Experts of a small language model: 10 layers, 432M tokens.
Below are experts of layer 2 (counted from 0) of a mixture-of-experts language model. Rows are named router (the router's row for the expert), gate (a neuron's input weights, with its number), up (a neuron's input weights, with its number) and show model dimensions 0-127. Each number is 128 + 32 x the weight over its row's rms, rounded and kept within 0 to 255. Numbers have three digits each.
Before each expert's rows: "mostly gets" lists some tokens that are sent to it at least half of the time. This comes from a sample of Wikipedia text that the model never trained on.

# expert 10
mostly gets: "achine", "cle", "ward", "pe", " market", " well"
router:093172131181094171139116159166105145136115106134159126135143106101178160091123156104129133167125119111138103166106104125123133095110124168085177166150127139195161161130141162113162185211147128132165106102103101070138126096097172185095187155106090113123162134124073159170158120129086105164160044130155130166130109125141138111151222185123157121050098119135123139103080143134088148073156
gate0:123078125094105120067106155149129180137118089203077086135123166163168120139096100139136142138086134166143157189094127130120162120155104119117085081119071121182109099142101127112129162100143086160153099142155113038111099131101190142085131117107122105140060119134154093127095094097120078120158089132130176146109170131134104161106142079113111197123149050106199115109125102158137100057159
up0:105148134160107139132192172153120172091116135127152132080128091161170113124110100095133151098145136138083096096119182111084118121063076118122149079094101156213066153132147179109124152194108211111146133091162126140178064147104135126079160120137173106138100138186149166126161143078139188157093066153156159107086105137098124057089124136166127172128083131153137123135100127155133125118147
gate1:128164124134134172141096146136196145139103110089150105066143107121169153124176093137177114129095153134112127134090154170107126136131138166061143093158123098074141161133169131182110148159146092100122104117132127190114088141121138180033135130128098142084141100105127104182157123125144174178165123119137110193117011064214113129147135153133125117120101119117111108111082112104074145132180
up1:131134110136168148123137113130113177193115128081154143210141119113125129140080113135125133151137107081104085127118074117073115139095113126135058133153116137092125147138172143124089173100168140173123140142143182156086132133154131180084081148156117125126142171121119110119153192151143074155061078186169077140137118115138044126088109203148174119178154138116104187078125166177115162126179
gate2:092182074111179116143175143133147117056097096216146138181109160104132180148129159105160154187135134124115099171136170177133124129151153117131148115192127064083117141142141122097110138145154127178165116105160108106091117119105091158139098068114100113136152115098094132106172092131133116132183145112149128140100134166114103113151187137150117182065137131179115140054070078074156190133095
up2:087139127152123072162129160119152074155122098138074129070144121081121108122141135175177153163072085125159126123127121074138132126145186098085142160126097104141132183128078078126138080170095179113103105094102135130127165101139134161111105085087156124177130156196169123120100136099148103089140126046132106134091130133151134112126164138073072180174187106127086085108111058073183147146108
gate3:126176167135180104110130127097178165141140130165151155143120119159097138126167117146122114092204117072122106245154093191122122111089130127136147153106138102194131113085089162122135121152133191110144107113141124064117109035129097070091081117127103161145148098085046117115126132142115165109120108099155105158143123086105122094163089173133180174110141157141152138119089155110158120146073
up3:127101084089103158097091164121148084080090079098121108119137093123143158096084101163105185135089131145087131052100136072164116147136116158158120057107155142085098200153080101107144130184147140180094150150112118089126065094153106172132108092086156176078097103133170140147157113124175118170160097072180169112107120165122125138122072119154106094138081112152113145153188128153093134101141
gate4:103109131100105145152075157117078114135166113173033136089125128088106209142183131152124108169183174117175152115161140147146113139152157146103087169109130119105150101137200139143118127136136076094127125156067047088085081144131121113073158081131085132112149131172100116120133119124141106137083136100189121119126139140092164154139139133101173079063150122093097111129137193185147084085123
up4:096162134130128124125079082134099190190139113094121089187159163079119129127136145122122186127132146165135084154093117090226113084146093122153083136157062109132088113136132109102161132154174118121106093079165116124156103088124101125076014134131140178183115094134156191088065114103168130114133104147150139117107111169110155124138109131160143155133134081155122097096126074093140127099081
gate5:136167160179167158068114106129098127118154116129154126136074166153118134104129101145122149151166150159174114153113082072172151155167114175112161123124133163132193146125159170073159116160106086116114146143065145124088093100133163136139078172143168117108110195144151124172182100106114088163090094134096137130131112051119097163151128137141212129129070131176188196153088121092149176107106
up5:123142130111164135138083137172113207110168109144127103109135158112137135126081082146147135187113175123176145098140063056209151193133144091153174114162153152102153130176146134135156114126134094167066136102124075162128116142151135141108111151216154106146094137105191145156189110133154115121108113183171147112105133120091131155138111114142146133154046112144187195132077128089158157129121
gate6:103101149134138180156128151154093141039128096134072173089155084174130176142142088079116132108118084066117118130119136107135150154134189129172220167118112234136154141077169117090157187135089139112121120154146116109126133075148114144110183132144141159144126112145167166117084132100141158202084095137118097172138126146121108128128114180126091156138104076139160141130080126158152135073122
up6:075152152103171125136125163059142131093106149157177119131121147140147158137117153152115139094172114123149124087142098090145114148142097185140153075127165125139088107148123126151104083176141155161168176093124087120125144120142114109166124169171181179098110097094148193149116141111173070143089125119108139168202105128124096126131125151049171101165078132156087135083117054146070066102205
gate7:118109197152087142073119155132118150081107159136160132155081182112076122159095139174117143066119140126200126118125145124084153093144175120116172117183143179142165126073159166093143175151106170079111147071115138139098097123088058110137142088121139194088083141091090116109150170145142058154155103141110145111100123077109104151112081131128102094155142127176164154150067121112107078095157
up7:132139130152101100161149085137168130156130123068148143158167093236136136127113140082154131155113131171136105134114179067126111137134147155129168137105171153114076106157113134088119132142156179153094152114135079112142139155091129071076092144128113143190144143179158146122194097195130124141091138147129105087121147166080140094106080154144139088202148081137154041115117106068149126072157
gate8:107152154176098142164119104030130133155157130135064103134114074123084121120112160072166134156129095160081102128137072142084080152114167153127080140120119121138132139118162120133065138191154143117113172142142128112137163141143103171121142148133159052121140140159044135121163149128120098099199147167117118156080068149202125161126191155096122163148131150133177172122077119145077127124176
up8:156133168134127149100145109174097068173153155147142122146151142047131127080145075107127136193064161105138140168144119129081162163128165197138123190128133155146152142140149098098116121102178136084144147150087117183172163102093120187128150135192130099113097145170081104070139120132142117078118133171135116171120154186140096122126112119078105201106103110129133119116105044075099097142170
gate9:122084093089138177129086123088103095085133073095183097138114141119142134107126132175218135163062138158109138152068129171160098138115150151144078151144153105105165115146133137132082172112103117108155162140124121154144095142088185178128087163118138139118086148065064155129125109102085139108137151090123167130153151123122147089126188163169140118138153129148159076100066062137088168089045
up9:150050124149046156104104110174108109108092138114120119080124120164076158101149157190167147063148131155117132098182048118128128103124119133116109129154129142153125115124133159085163123092088145105167074081133119179132112162098159187164078118185112176152120131106129150159104174141148113092117054063184121101109128141142089168106167172121152114145196136094172133149145099103164125106157
gate10:139101096098199224125101153138082126101117122122159126075115100100130114106158122113174070123091150136133137102035120117136114084087117113133165139070109110114140137167163137158128167125120159104159058100128100139119099140128183120095185127116135088100127174071128085157127087128133149159196092143215112079124152099177149133152174145140073122081141122126105192175102144126126117150102
up10:109109147134116112117095149167166088165125128131104126125118134132147120123130141169145161152102135102142145127124127208192173096144123068084145141185178111117137153156112160085088136104185118237128141096116122102176095134132144111083140126137140201141118163065127121122144109163100072159150163127168166100116106099135150090077113069071112173168064130204105124094134074148109091096101
gate11:112154151090105158119130104090086118138107088154109107166115107182135173079163101115137169151114156088154103119099096201100079134111153093125106081118088125112158150163085136156125162121142139096102136129104088132088109159118183135119162195181047145164147043140068070092125185116147074177137140121135117107133137087143175156133098136072133148111101080115167141115169072118095109095081
up11:099078158137133160128142140142167154160140155099149123175151132153131099076078151159139119083093111162097160141132087115118146136107162158144052125177078131115127087193116071168070177107143213138118085117123189115073134148143164131110129164093128112138113079155071116090102127132130118094156126138152160106090123100124125136132098201154089148091121132070100110041094120123151160092199
gate12:133102136160128098129083098105160203116149099114128127127189117099152147131129114136147126115100119098162154102156101143119133121111206139109116177140163172137157139090175101070115125087172077147147125083120133122175074131065204120126077117206095113139119126113078181116126092147173116147117060121183101174145197145113153115095176126098091164119105181186094152081149104115102114104153
up12:148114122137139094126130126120075164149084052082151117122148076164164094095204164083154138101093109160152116079052144113086121147072063133087133127130161152157157107120139103156124141131197116102057116123111213096136104116149080161160107154142097101083132123166110156102142117112155144085135129110149111150116039151102119155144109145099148110108146135130099128079112171144038118141163
gate13:120144113122067104149195156088105133119145144134167188139115089131061164064134161105156145145132128159114178117118150117108141159062167166107100081092151139123142095153125106164176143126174141085092114147174123143098148109101152176131193185118112136138163101065123127132153154142153145167137140138113130125112142175135179111137177190091174111045107165117144041123160119078106188129103
up13:098143082106125084117165137180094123077114122128124103179104133146144078135126161108091094078116173109116124128156089116104099166121166173191144140115066132115174126103121158134134135108134098125082089097105117137094118125163138123147118109029155137177146185200137143092107147136105198145149154118165082121102208197124069135092085066143098102151132120137144115149107168152062151133167
gate14:115121147087067123137090110119121093142121076104139132087096105112073145046088129148152053124085175101127185208160110129097154088118080095151137155095101125138063125124087122152148155083068133160155106144135132119166184118144165153134135144142135086092126131136149141134104184063145109199151155105157142170147146157134135201120117155153134098117128113126107132108119151093073187191076
up14:120073132112033077082120105083156177125129118139175149128143096109093065100117114052138101155104166092107127151132169157123128115137107184170122055141107118131088143109119146154140049111113157149179165069136094145095155099106135162078131073176105099109130156118183125125161148076138089096127173118179112112137134109145122149148120165162136095067136106124139129089158147072058143135142
gate15:100126138184131135168125116159124103137093100123119160135072083088165136115101171143162137104088073147092109127117092112082123155151108103156101119138078106154143125165165139096068130125137149153110150068059134158132175151141125106177180088113109094113179113120096136157084158113174143138114075190116109089160177112180069085118064168189189091092144099150121098123096167176149165088105
up15:067102141096212134094115088156139140163133166124076113142097119179102160106108128115136055096140181074150148134089098097113135176138144117109128178135112173133120153169154099126150074070075101110109208130072153181100107104115129099122161116107131133115170058092152134131116153191114144114156117200092174099095114172121135119052151122094150150144078136131113144143160099162098145103143
gate16:109167161151126173133103135180065141143054134101138163158135132145119180091169091147124158123077131105167159155159078111137174115150049151156115125130114180135168169155203090129175166137194046106120113131127128095108102136115142159112154122081144156111111141126166140122095120132112157107157142142179145150148171140073164130069178148149126182089130104082122058120098184087131096106121
up16:154122116110114177130054098195040113121067107128188105160155123146115186114103178128113137107135117166133148148141135184082210133111088167176102153121133104179097141064147136138098169115180097102133120083155173130091155155139175120148184134133137090160132095169069162123132112073107091089182117110154100137110183135130120130096098115143125150105172138136105073129102125144116131089176

# expert 19
mostly gets: " grow", "ill", " heavy", "rief", "raw", " lim"
router:078186099169120125184153150146113141153114086114149147110169089061169135098142122146098192147101112126113136138076098148149105118164105117091164166123094119174136105152120204107146155165195159115145122127107085074125130054075128155108151113124132118081125105108099130191121130187107084164151101143160068186107119104143115130172193168137138090085121118113193152141093130090091107111183
gate0:113128160118021135145071158138106077140090161120138155127131113091143156114092122186141120051109130087068094118089080100133114136201139141113183159184078091116145138114171135163105176147179105183156131129176104160137121161116135117092099123138120120125132154063071130107184068128154115139137089180150134143070156157145106110163131153148139101124135110090183082150109130075105118127158
up0:112178120167119158152109118120111068110113136135114147108119152117116113096106112134174081051207091123111097135173073088098053118119167170132131112126046144142125069156147154137106085111172141105162155086127131147104097093182161092116083119121133048165093188160119133091160149173136140156174124136133139150073108111096129126128127171174144145104170105116145111101157148062136143201105
gate1:106148187116161141108122077064139163190113111137131139130095131064170162102091122141087161171108041138074129112144161120157139074145137162130129082116136121114132074117091174200151119138112165131107144107119108127137160128110066150095076097108109096148135181122125141155110140100071112108156127117163075166116168121186195173120077153108169142094180136142121140126116093122136206189131
up1:181104131109101131135148138189119118135165121156122060127112166157110120121131138094125089157096069155052183129152111188116146130117161158155150099118116100144138202143139112122136151123105115070151143127138095147127102121127112172115076122108085100125153179130151159092181182156121149147168122050140147243113110126191124107108128137134201112135160115135155142123149100054052119094129
gate2:077137150121146128095092127164104188124113148095124145078156133143112153156155080143130130154122106163073073130165157191153126135164131159044159141088104123172095102165114188112167079120152069125128096093084174131212093148118149144187149095150090093055138135167148131127124180126134089167125122099113112110118184152070098128088106103086115100107082100101089128168152139077126115148103
up2:117124090134127089119182138101142135128124126104127110169144153191088147120144101183103113139120187134094151134202136135117099123097159126163124165116142127109107091097157151149118109201152132095106158148098135129101143182157133171152115162115086112149139152092115130114123088181203135153153197109117145074159087173180120162127196132075093059148049162129120043098081109161137117141083
gate3:086130122149185087146115112093144105109117092106086088131070106145119118101117156113129170103123160184104102127165135167136109119152054115145195161151146134169173141142122127154140164085166163141167092091156106134211181161105153162114119077138088109140138136170081161168168140138097127075102154174048131167160194125146139115093095149127155130056146149114156100122057141124146157180142
up3:091130146186172099168120162067111108132118079071160126126113160131099121127157151093069095094138175187092102171104163111137187106156058068148129151120126088189134147132116134139117145095161122087116113040112125107176156155128160111151139118123129149168164117145062162126148171122119163106091168093070119131168162154147148129101129153134131088074127102097053100117089179106128170170110
gate4:107131184101072129148170102038155150186119128131047114142115098085090136113109099133131211126155145147097138187160182123152184200165174123161127133144136114123141149169148129105145108151095120085186151157093106123152081107109114146127113173098127143111116108179112089170165119159108070165148174152077163135106089118171110118097109134113113161084149120097200120160108102135146175105130
up4:123118168136158161150130160150085133045118106118176074092156110127171112114077159109116083127135089125205076131175109068079122091115182148179128120117104177115117168058120049132074115134136140111131105062127089154119176178119060135139147134134205140126093110132062133112157174156157165137120133120110138098128118131088185123140115117189130138109134101125115167120113098095125117169148
gate5:157153125136175176164146129076133179148163165088108073137141136106155102102126095118124124113168156146136128154107147133127127155167089131172142145178096110119147123163103187170153162090117182152075075163175099097157113101138111141117143066171117198109155137148109101119120098098094077148131185178168164123076089122133116063216105172103146138136170055123121120097086132111079179140138
up5:090134159099143173086147140147148141155104150117102149180157143165119096101111110133067181145167085163133118138116174096113145163104140168098125111169112113161107086116110139153092123145139162137112088053110086141099127109102076080124174152116137179072145159204090101149119109086161070121144119190073132117100077160136130113132108198093177167128220154099147122099082168108095139164134
gate6:100119167143137133114127092141143147132146112155151196097085064098157079123123071114127109095142148092104104097097103164181122134200155101089136149154149208164153136143113139156162142139220179122160132131162166098176099120104116076150124110160142138085121124084105168109081163166144111143148181087127140154124230111080109085154185159177130126078161152130154143171135117150119155132118
up6:115158138099132132132146125104127160152164080233107129128057185109127088170189142123135085100176163097104147109159119090119165138184136111116124153153166094172166133104115154124104154138162110157152171116164199176124114107127104191166143087106090110142131150176142221128105110188085111139089113104156121103139143183162117164101150139124094166124144183106135144125176129119087135179171
gate7:144128097170156139140120167110130149120129121123100077167134108072153162122145049154164128133114186101152159139150103150142147116126153147149158097094092144113109122121084169065096106132136129132083142148129079119178120044079144137132141110148159109098179105090093100147193082106095134140153157102158105096113108081069105148128088157180142133087123108112200155089177149127194183222129
up7:151136139109149100130126152101124152186086120100144141127146161145105151144142166092158101092109114114142100144124133118142179150091155094051110126126165059130069142080156102092157115109146216121091107135080154124102112148120077114135132110143111127092100114122152087181079151105125209129134099115093147074165136200110071147137148111126143090178130123158039061143142146162052089107095
gate8:170150196155108157085039161113143100149124117110065050142094120159171084102158111110089157142094108128162142118113132120125103090155120132069142093101111072154127125127131056170142089108146167140102149050111108144125106097091110184120145136121118112060107178173085179103170106113083135115118151131135043110105135126131143124160149090129118135149120088140106157180110165118174131171178
up8:166052098127136112102174092156121124129156147139120186106118080087134251108155119101130148135156147129161081075179101162122133157074095132164109129102059149142112105140158119165130083171119191119148122146139112118091106185160117136115142104145098157140161083128170175168168138100101117086108086162152142122094141100153077128103103151080102073157118123120108109166116107178083158171080
gate9:134106121157162119126131093127143120198179115147069108100094118093087130170086103098132128145113133081139098070095090094143178127101161105075112140094138135102178108146180095109068156127089162156133110168186123155139103094111049127153171093224067122121101086125179167110103146162178160172152120086141106150151156179134109113106157112131145112133141146157140119154102085208105105141108
up9:178169089145065135153127147115135130137130101150164152185158106167103096138126099116148140151094137169125154137142112136226147183177121122104161159125175115165079114137139122108106111134067116156128168107120118156152213128195127083125129119150155160138133169110112159162107124061105157156164113123170088121105104061052153140096079111156126155129145144109150055206122104101064122132132
gate10:116166101098132097109153123136151115139119113111117123154150068106117134019150175108096111109115110131106136163151108109097084145175127089150143202129068169131112163158064118163165184151121147138141214114143101118127150108110095114100133134128142130182143121093158099134154209169160091150123159202128088138129110067125116078125072134136098152075057121098065138145143143155081136143130
up10:087121109173140104139113083141093118073153087095168128101112105126049172077184140143125146139081077140107121190103118137161175169153119131084180166104097172165106151137108093138173146096163165115116195127153092124181135121138131148089127128146099134124097105162149140172052167117156080155125153136145161150148118062130043059149074128125095115099064136101110116131132132124077145128123
gate11:078122134093108072153089115102193143134123095100167180147085158097111141119121110129116126113125169136121148155162163052127084161127160167118096152089092097141116129195099135126145158135133075178103116060123092114082098138167128186149184089138103070137136084098112154136134126190163140125120093106117151172121082088137102142108095116154163088091162113100159100162053093124185076143187
up11:090102122161101117186143107047144111127201159152164100101130144130123096159142132102094134113128166123077179096119106122177127128086116157113117055083102190132121204108116135099178189128109155084049148083184095115114124129132167085148156120093165141198130132172135142170132093097132180129108090137164097154127077153142154126143134130098152130191114116149155118103144182178095120111096
gate12:183145132148134134091129113159147173128111112150094141120177115117140111150144123081133120089111113182146130159102107110166171103148125141163136165068110117144138061209116124089137104122143164110104152161121156125083105108106106052163122150154034093099106091126097136100091111163154116135149158093095058197167079154140113102046144135147130192148194093127080122131142135054130115149145
up12:141123102118115145067118090165144148128204099121115079150200170109134103096113128177104174150132140176142198164114136127133094150157094112146164065112188122141135134107127123136150103093150053074157134122119120161109077120106106164114152135143152136133115091141118146134141144167112164083106177146205080189125102174091064115122125165065185149084145123122097114134129141126101049109078
gate13:151132097124050133136153175115156153132102083184080133115084111049143097110154079116100141163104173127142149130180118129166086121092083147155172142123115124104145090147145120061107158078160115157133133151163144145146105074136171109165083073116153132161151119175133165113163090187124145146142103041143122189167122098092128136138134143136149144126094110119101118069066082081119173189100
up13:130132141121109162132126101142161111140138151113193157092162163132122107093082087054116130062146110126138110151082157138132118132141144142144042074144129066038122084129070126127164136196071104104120121099183149137082128168113158119086127178152099142130080112111148095102141158098111161115108142166099141061075107182103113153136094086117143119110176162149075140129116126155135067069116
gate14:072085110180126078128160179124168170130132165134142063177173168122164146138140129069077120074145146132064084094100169141097131143068108087107168107132109161130154087115065162132105098101135111168146124111156152151101148108143138139087126105122148161086132170121077058134111186118141091144068160083135143170182082113114091121143123140125088083109126163111102158164116135043124129147099
up14:197135119139148110103180155130112146134137120109113119185123089107121111174162121159109154127091117129118090181091119102066123110131090116142127154100165233148122112116156145140124101138124114146200168181143157122051179145074178113131103066100146124120096078113195129157149131112116121117117134073182115106085143146091127146179146128069123106143128111123178151143161156092096189209155
gate15:111113143110127106120162099147175140124153126155158108116096081109108145116206130133169125144131103127123107110115146098115090078116116082112174123174159139160113137064095088132170142137099138143145169177108117180175090109085078180113057079123133124122104205133121133156121144096104138194122145155141084226122143063101106140149133160123163132067141097141075115168120175139094109098044
up15:085124095136130150132080137127061141163048112115111187203083144165141135163107135102159156176136104136170135153187191127126144146108170172173109123110141160114142079193109227103129119136111137155148099170135120103101087157154164089144135123153172071144123091107172145103101181150108144113147131099106168070159130143191101125097097085167097141136093125097134170111110106124158174149137
gate16:103134129214155095110101135186107172134126130075129088169118121117104151098085103103156114131099158091106170088128173171155143122135120147131184133133095164187131140125121181184122175146148162143146118162101125163199066136080131128099145125127087134130163097133151150079138152096114150120128119135163069105174065117170186193137078088109092130112070110169081147133173099068081151131133
up16:100117114129103113078167099212107118125075156132151103144162081158149129098115176120178169156103177061188178143116111079125138107099092101076147132118155084129115087146122105187133117119131151167051101115109112148084166139129138092158101127091135102111125118097085125149097127158135148133081170111051166151062153104104145113094156052096107088149104165132161207098117143139133151147139

# expert 0
mostly gets: "to", "á", "-up", "iro", "ó", "ardo"
router:089145108136124147186170110156145172135138088138122114119175059099175141145100167090076118136159125063134145150089116185116090100112115173089132156118107114157141060158112201116132183177172127138127114106116064089115147141048116126144212107088112104113078123099087125172129103103062077154139118122128084143137127105134153142153165132158125067096134106116112153150127132069084144081156
gate0:111087136067142135167159159097132128185137158103164141148123135140116188180089217109144141145156079144128175175059087131103101135077125107126085082094103070135162107149092122178155200151155082081096063167092170126124159128114136107101158062183102112152096092093131128162100116167131122139098142171107145150111135203157162152140136145148152112115154115100102182121130121148125138093106
up0:053144127131099098163189104197107108114190050119117149115154177167189092128184167146143111159132053145157142086136124092081200106120099133095115135148120136092121146074152172102113075119113111154156115129144085143142077163156135156163105105077147147112096147094132176104113134169114125086124126103151096148164163133127117140127220127133169102137169124203135129075121145150134111102132
gate1:146082071127114164122156157129176184117207159150102125119149108112118092150077116152065115144109080130138144156166145142143118191158067169104092175155102104138110118176065130135145096150142159129207163142108090117113125099163123142164149106095220113115087163123153138115189123119067072121138114143113098141137117148096117099207169132140110111158139111145143186154144056147114147162136
up1:155094065118129171170153144074148163072180126092108076146110077117137081155137154165117113105101084138097160104096155138158182166149110135078087152139146098123119094160115142137116087149182156147141153090108105136061127088129149130135141105040166083164143111198191080100110102095113109152121107179126125146120098186090080104124158132164100132171162125166133128136106080140169155174174
gate2:105105081166116133202110120106126123128164107178117064136126105128100136161117107066132143137103072048109146134103124162160138138128123128089111132150143068130050170123138123173148123146137191078209154096117133087118102131133120114097153070138115145071119062115108132111142113115174109138093077105141094155084110136120124090099139136131167156067108117171174149155125098151187208072103
up2:132131169153060138169126108142147109150111084084112115100123093180120140121119173188117106144115183173165098120106147130132146108133149145174159133089145079118130149147080174210114107157120207145165129140152123091100045089128087101142096183155142133158158076173192119164146148084093145145114122088112118113169144099129160092144099118068082101095119034156086157134130131131114119128168
gate3:132121100116079069155115141183128114109118038128103114130183116126109190161149156079090153114107091125139117133130162109116106112174152125159118112075179108108131115146142084116126162189130095121134127139158027098095181154129076192092151118125156123108111157088105122098113131109144078155177090139141106166131091150108196181132082100170068168127119111075148117176089112140173135142169
up3:151152152098183129090148118145075112125177117141129109067130164153203091105172132163144126124133163108120052104172090106093147073125103136109161104172052189166076128130120179111168129131150131099135193166153160177134107080100149127148097097147102123107194123137165135124130147149152171150129084114084129117227106120185102085174089122126146103107159137069100120125132139145112135101151
gate4:140172089140118175136175098203159129140125122110167129140189116130179147103145140164125114111113122112065147077144125127105178109111154058059128146083072158165129111163112184125099179112113140130127114130205114127169075083115106106092181095150087099153129075134102128129129107100193144145149084114115120049184133135105166101074135132123144127133130129093093098152189139147173159150180
up4:154104115198120126145082148102124076139074149192164134077075117121157133106165117123076121131157117143131182109140113132108118127181053051112111079099109107146129093103142175121141146119141119133122141215131132112142151165099087160120094113131131080150063195169129188158120108166076165167134157117114095132115197125141111117152111118127122142159140128196115167128164153055156143103184
gate5:153153146110153181134126175155114152083128126115110143134132067165125148115148115129164097097105092118124143146152015114158117115148124173128163139139137091247156104162158122155126126123075153159121073125098162089140130164086134177106121104139121125123132108137131194180173085109151116122108118098091103064125126119163129109135128098128134090112171167147192071126147181077080138071193
up5:138149124160085113133105147169049169105090177126088165078141125158128119103119144154100119104159197098156102087048072112137161131103185147142128115155155106162139163108114152147140087164125101094113058155058112096142101143123164112167096108116128156134117121115134098104083136138091023094092169099100121065180113147151132125132123062115095071158123178103137121159150155149134122081133
gate6:083178068142127169134144102169145154123193163126142229110145121108140136081103148148124057119124131115150079122150129150100130125132123171113244156100145098128156136127122094130122177150127161075125173085097077137114141124122110083130118162115172103219085101151112111186105121088108127095120146060102143128056147106124126082100172113148123159143120151163164104116125170130102128164134
up6:153096113118168162094107174149130116090124115090086092086126170138070102119147144080124156128158108142087133118099131124126193111072148106105148071153153089154109110123087142107170108099133110103080053173091154157164089080122104102222146120139137092100071143163144162166142152189113115125142139139115141139124168125181100146119061138139101065107174090072143123117136129062177140108073
gate7:132166115129116112137126149132146182164143097128138114134165144101140126122185103081112159159103116137174122108094123097100169127158173161095194101129118074133158127135161118089103148139110069133145096126163146123167116125068139114122112135087162101190125138124070095090045106119123115149174147123089101143182164066063113224105118151096106137136136118147191067150129154188150162156047
up7:078131153171127144132101137130159147106124207161138107135117197148133097174110110106134138135154108145143121128156174073124131091171123160121114132161160113163086127176146109161118148074191121101189132084109105166132169125130102137169128167153180140163101168155168056135138183197137099095089130130160111142123198082206119165145142071093120100093150166165123123126097055130167144089111
gate8:147129119139099167102140186121148198128148069135079124083142101124173089149107098137121081159104055080141149129107089134146124105030161178152088095142095153106147113134099101141167074104153100104123141097098116138088123149119101145155133156070120116113110137137168158150127131096066104213085113104121134151110120190159167137092132164181177149099135106134091100131086116103142055140190
up8:148163128126124103086142124134113132092147090122129130137129146180159156139111118127092113151096146153056161135124119116096089097111174127154068165175150181132148127177184138117118152058157068164122168078157196105113116204152127157170122153095121122134111101147117086089079182079189105134108090101147166093122103126154155192149145110217190146147141131134145140170094173175120117118171
gate9:111136111113145167203124121136149189178142171100096075154124104136072195187142089138110160088100138059084128108115137154154079129135131121160148158114105155139158133125149106084153138119158159103175125176098089138145092153130141083107130179136182156130157159067130149110117109078169089120103072123109124151105094161193111091107083182158153059097111113106065095173097133178125114137115
up9:100160173136120144121078180125113150103096161086159159083151161075142114094142169071116118117161107163115132142189125076081072158116108126182128087183125131107145163095078107161183117094068136156068081122163112119089140117094171088098112150148121083169109102179178138074126122112091145135120177103114137119134106079151148111140164045147125193118098069088133122104106105135124099150155
gate10:157147087099193147068161161055119131100110153098154056143159117111151099100114129059177157106121094083122111115139079119149172093152097164163133138115161114119092105112120053102150120139146107093197092095127132148081160147146100172119128163076123124146123168146141164153138153172110115142121090150119097179093047132147149107091168181103097134089113166093082135123105093086127181125073
up10:122107141168126171127170136146154095129155143096151109167132118114128137150146066195113142183163105137138053063150153176165146109148154104075119175157117161115125158110148117174140092167089125160117086089156109113113132081117189125172157106123162122102061135124111190079075143135141126189116066151069212145151072120120118089139142097101132130177115127125133164110106102206119090114123
gate11:124158112136138068146132098180102159096122134087099120175142152125102128190110139095121170121118123160157102139063166109147082140142236170090061097117085136131154134188157157067093136121092098154150146127169126107138127104074092150127138123109117179123076144130084187085186171159123115158134153146126142127126179169148099099101157130172127188085137095161187135070121105141127098152164
up11:142098193135118052164085142153119141165113155130112130118146081131122060150114137106151117124140146119057106150075083148151105127111115160153069133116107118084156140166123136180114070144128148137202094091142115097185161090150190127189174113135116181164125156083154155140096120150073077138135086152107156128144139108054205125136116102089083152113149134113092145122174113177176135167141
gate12:083137082177145155131104092105108187146184118105139087096147077112107103132189158091141077121160104104056098158131095162100092124095148084127112140174087117157089128167065112169122171155130179187174114114145123115087112190110083099182171115123119105094144100130108078144095118089115116134143107101063141089107178108130101103120121183163146142100122059109092122120098120079125065136141
up12:155134068135089094120098126128089142098131129114090052160129127120170114157089114124075120170132151165167127122081091118111141138174092131116097109132154104106146129112086085134064172159136105182135144123145088135126233119110145093163112089133121108092130127108133104045107139099090132164073197148106131174139142107064130131110130126086074158107179136105070095141148084060129118058145
gate13:123196056147158141177123122115141200133159098158102210111176087126197139118132165105124150147160129118078139108140150123140140084103133109124145105119129093101144102177125113119129184137143120111108143110098124163147096133141070090136094083156178067132075112134144112126164072058128158191146108174144086102166131088159126173184090116088087097123164148181101135151125128083068098094133
up13:105156133183138164128156090111086168145163173142118131102170071137147091110090126123108127138059097073112166184131164149161155084199133117096096076120167043132143073133107097145186167165115086121128081143097100188116106117193095102111049095163131092150126120108113138143123167051134149131146140164086072129095128123142115159133164136127089115136146157124075144125173135111110145105108
gate14:178106161122115120102140096122118170115148018125077115126116150167130129185175072107063095128121131133153165133198164140116170121124107090138172155128138106147155103104052118123119130116163084056140090146109106195138114129071136124163096100138111089133150136111144100149146080163196140095172181165119112156054152130069118146149164101166106147140136114082135152165101131158136104088145
up14:141118138104123096189103174089131132172088145221135091104099134116089126173079118093114102113128152126135166175143110134050115166126114129151121145152108142103116131099124140114113099109076150107132086071081137140139162170153105076138134204169174119167162107146132183081097105105055126091161124071178171151100121179150157153139129166117132139106143142143086191097073086104120188113144
gate15:021125127127162158147149096116205116069165129117106121148117135115087122148147105105109121134086142092153158111155066159175106120089120084108110148068124089177133165134097121110114134091121119155165133180094109117157138161168094143130165105107140021104108111119127159129149074096118151059139141090118112162169110079069069122103086100147110152105143156127108176102163170087074127122137
up15:174144123147124102150133172077086128164133158110167144108048167125156179121179065154138128106114114142117144154096168086111174144194124190138184082126154145109142149136185118182104091074193186096122122151133173117106120153151162124141157102191127215133146132132105138073122156105110111174173108117155177083117128096157139149123133147133111082139148072147113083118117065090147147135136
gate16:129166118142062118105084148155100105152098143161155120152090072155175179114163167126092142124116098129089191183156195181138098090126109130125167121124120092145125087170121123184166207117097155160074137149113159168140154113150138120103083113124121067127115107134087095135114139090144110125127197147118096092126170108138123103111132156147157050130115107191165050081129158092080167124099
up16:080167152168119154115141095126144099144118158089214114103116152124097149106085097167175170167114121174124147139110053110162110106151147179119102174113121104152100141113147070085130089163092128167143112138072130169127071142096106100088124176171126171127118101174142109126117158149123230153159100151094108090111094192190175167087132149095102191147147105127144129142109119183155114135134